Below are experts of layer 11 (counted from 0) of a mixture-of-experts language model. Rows are named router (the router's row for the expert), gate (a neuron's input weights, with its number), up (a neuron's input weights, with its number), down (a neuron's output weights, with its number) and show model dimensions 0-255. Each number is 128 + 32 x the weight over its row's rms, rounded and kept within 0 to 255. Numbers have three digits each.
Before each expert's rows: a language model's description of what the expert responds to. This comes from a sample of Wikipedia text that the model never trained on.

# expert 19
It responds to: Periods, prepositions and auxiliaries in biographical narrative sentences, such as to, by, with, was, After, Despite, and verbs like rebuked.
router:103149144142140090165237119080133161121120126137071137171220168133180128215147077122180071094125097131157125113163158143138100134098054084146149103185049103128124103152132214148173120151143100146164190104085160166128099116110141104120114152110088179106113104091106125090133127138160149112090130148130133126105139152114103193112140112162147103084131185089069090197204172151121116115208110139156113117117130119126140137141100119122092138128107154165173171109081170129107177085143084137134117149134168173127144098099140182102080102097163153148125124091107145118112138075139139198152112116171091167182072106141153147123118135127133122141154121123135083141096117085125149171130172134118121175121154140142102100097118126115112092173161145144183159162081128036164146132129146
gate0:187186093115137183142114137116089136155115077143118183113047165113080122125158117075112090102169179094186121132085153098137164100090114131099132128124154130091111079138168127107146122176132103119135092127060163142179115159156168149136107088093102144134165128090094135101094115120111121161119137203111187133131137090106157146074173148168165171111136154088080138119154134139098090135173195097128114145167092126177197155186160133145174099147186142092108144133139149119097087155121138175140155084157113145110095142143069164114105149097060105185125117043112111175180101119141160135112135117110161117130130112185093098127065120159133101139152144115096182158137155177108101165172099098145199105192086165174180188139113135145087159108066185129129127109135141134170114084121145
up0:179153167098172179088100175172120122124111076112110124122135145181111112146100146107082167098096133096132138165163124138117139195107146089190192151125119182169146098107094218170113135106139099133162106142171136076171152101149147045167120066078132170083115123087133125149108125111161118157114090100130153151126120111123114128083161120099188118119183113072134122164181137091125111070139152105165090097116121110144135133168097097233157131159144113100172081094124094083119156104135121120108198156128152151170098112146185155115205099142102092099085110069163140126147141106136111148133084138106116141142119124156084177105116120142140123163182161142126186156106131091040145156099082132134107128095144079136079161128085095169113189108177153097148097118086125181146115169144172
down0:145143114183137177118223127098151108121140122185051160112161123089105136062138120144177121127084124149139130118183087157166123061077105132108108132110201162124141142099103133133121125154113100208099140097128099106118111100098112137129156165095110124132145159163142084126153154113126181154102112124179072112170085099131131166111152162128166113113131121109159100094177099122198116176149180165159076118162056171152101137097106124128097119115094145109111117181095203116113138156172123063191081121166165075120097106164122144128129184155132113144155110110187079107106096124208146091133130049136040125152136090107105132158161112129116169127171126113122157132120188135164159109148060178137162059103136145101156133154145150063130158118135112116125166115148160081107148109178150

# expert 2
It responds to: Digits inside years, scores and measurements in tables and lists, plus some sentence-start words like One, is, Le, cannot.
router:110137158105097117119139132085111116113123139139019131152157203105221103150112145121140108121124122130113123081181077136147103108140073127105203114162118136170118065163102156118124099195127126103129115111123111158083145120082159126086099171136103155118143114087109074090139104118121097075109179182122099112106117135126145141092127124124134111086130163103105101144117195158136079125179147151086139149132156109111180151124116149096085173123117110142157080158116197110075110102136065158138118208156186161152160154145123179082142072090150174153103130149117124104171142115199099224160148098209070109180082104165088129184118106119117155174153114135136073144069158128094147105119110148129143170165061132116130113086131134136128121160116106109116136126113157093053117180140118
gate2:130172117126097127169109127142132139073114098117152141111100190148175096145105146154101169139121163162121154105111070125123155089103157199049159177094070138121140090160108127162137117143107141103089107158173156139098107103130087194104115163077145106189134083131146073108126130095132073106180130145092109126106105123143107111127078147184160130133161112161093084137147114195082075159166148147045125125175114158128138107136175143040103116065079164102129102078086143160129109188161112105104104179182098099112131164140169123113187123111116112128103119094070138093150107169118123128156143163189127131118130119139085103108116159083061151157121113096136136151186092161123085153120118100117136101095122119063144222053140149142100107130066106087166125186171130146115144080137101
up2:184118164136085144144123182142153068123112115114121153129134132173122169129111096118135135062177140099149157163113088172149141120100130121207118109112091129086162105059157135155199148141153101113116107160134088079130109125133119105173100144144129139136094159146077136119122135108120120168059030108095137148129163133067107095086183095132120145183129122087132135113128125135170101195109118114109113190096141109094149147111102108058140091130086030151158136137178095145171114161197181140096128092079128167101114162177178131119135104174116120123126153157204093126190099112100153131162112043137135101073147140155120135101145146126180141144161111100133109142196077125120086095152092108113146120196129130140122084118098162155077120084132148041162137139164071109173117156111156
down2:115134080181117065119057155091170077133145122147167118168195083152151138154121125132158138158150162083163180186125154094178122141108096105091125116054158125134169145149160120134109169072087133093137117098111152083125076185180126182155122150064147088092116083136131114080053154085136118172102105212134127139165132156156077150129152082066104100130151145151100155083136125200083146090169136153066135063114036157141143098141163118092161148076147134113132147126126116118152125141133114098146128143218137107104127137134136118083144126086112149164100133112136105153091056125102133127149064132158128089127073112156167137142136155109110079126071123152160124162143151095168134157139118136100130139128181141175113198086112103095079170128059127136186104152118120104121150123117141

# expert 12
It responds to: Forms of be and passive or listing participles right after the subject, such as is, was, been, featured, included, contains.
router:085125127179104099145165165117106112123159170163080101203110166104070134163067139112119099163094122125130141138159074149144109116163045100117136126152119071132128107158102130112176083198127106133111132090135122138109146140071173102084134137130152135104190137099129100073154100127110125071054159161125109174088119109154135115098115138141109125076137224065130099162125170128137127142179127041117122161108142149157167090175102130103079129130138079159110110158100166156088092088079036112129108123140156101145178094135102167106122137101125111174108194099137153136150138073104117200164119138147093149189131050173144187157101116106053144099162130130131142130138125088080146116118145153138151086158162173187103162103144131129058139150138132147121136167105168089109107127152141
gate0:147108093131140147111136171162125135076162099113137135180151180099142090183190117123123134107062149139156124112199122078141172137135089151147124097151119140117134128149097099068134096146144096124183110110079171063188138065183232154146151058097099129113150084101121154120143122158213118136128141117155161149126157112088126140107091182071142100122134181138126124116080140133126132102164140112213124104161119183152143139151159154123160084107149129147104087093142186151168130071078125103166155100076105153155109194134154185127124125194101162139136154111121165136162127085104121157118151100119173136099137113128147076107152061173107081089131133110150150066168111166082150094155131138112148151093205130173176160071153116106096167122100107155127079129150166164131063112123135
up0:134094148124067114137129146141156142097158090101116148148082113121120099114168085144143091186106160133103127101156152161093139118119135122083144047173121127085131136103156140102165130107124072126151117068135128099114154067198174128164137120142074079109164070086129132190176226112149134148144146160121144115174142093170175098135140117154147143128070146101127144120052142116144141142182122101134150100203138219171133155116210138104178101147150111075101144111105203162121116119075103088114168112112100186151107091113168144148114118109118179095050094099109206145150102109110100113135174141127149125088134122148135132105107068131065162115107113117134129133132192113087077128141100103076082134161156156159076115157138131108115140054105136172114143091135181117067122118136112
down0:125153139140130108148170163070112127131138127124107144166146170163145133115067155140116160123151157089194162107172156097127073149121111142121150152157162184115117193136132114105198111169185102118042094124141123114121115145106153133150182120082109108096126124053124134156146114083137176116113185092102163113106180177112150108108082107079091128111143172111127136125158127136102115047134124112097118212089091107108121184114154150141129168112084116163148179109169123107069122099091122178132133069148166167142117139100104180166122072118147130175097169125095143110103118100255150150069200115125027155100154170103105109109206133141119133127163116118145159101121089117116153118141157143112100162144137102153130091101123105125104117099111134056166141102112157150140167093179148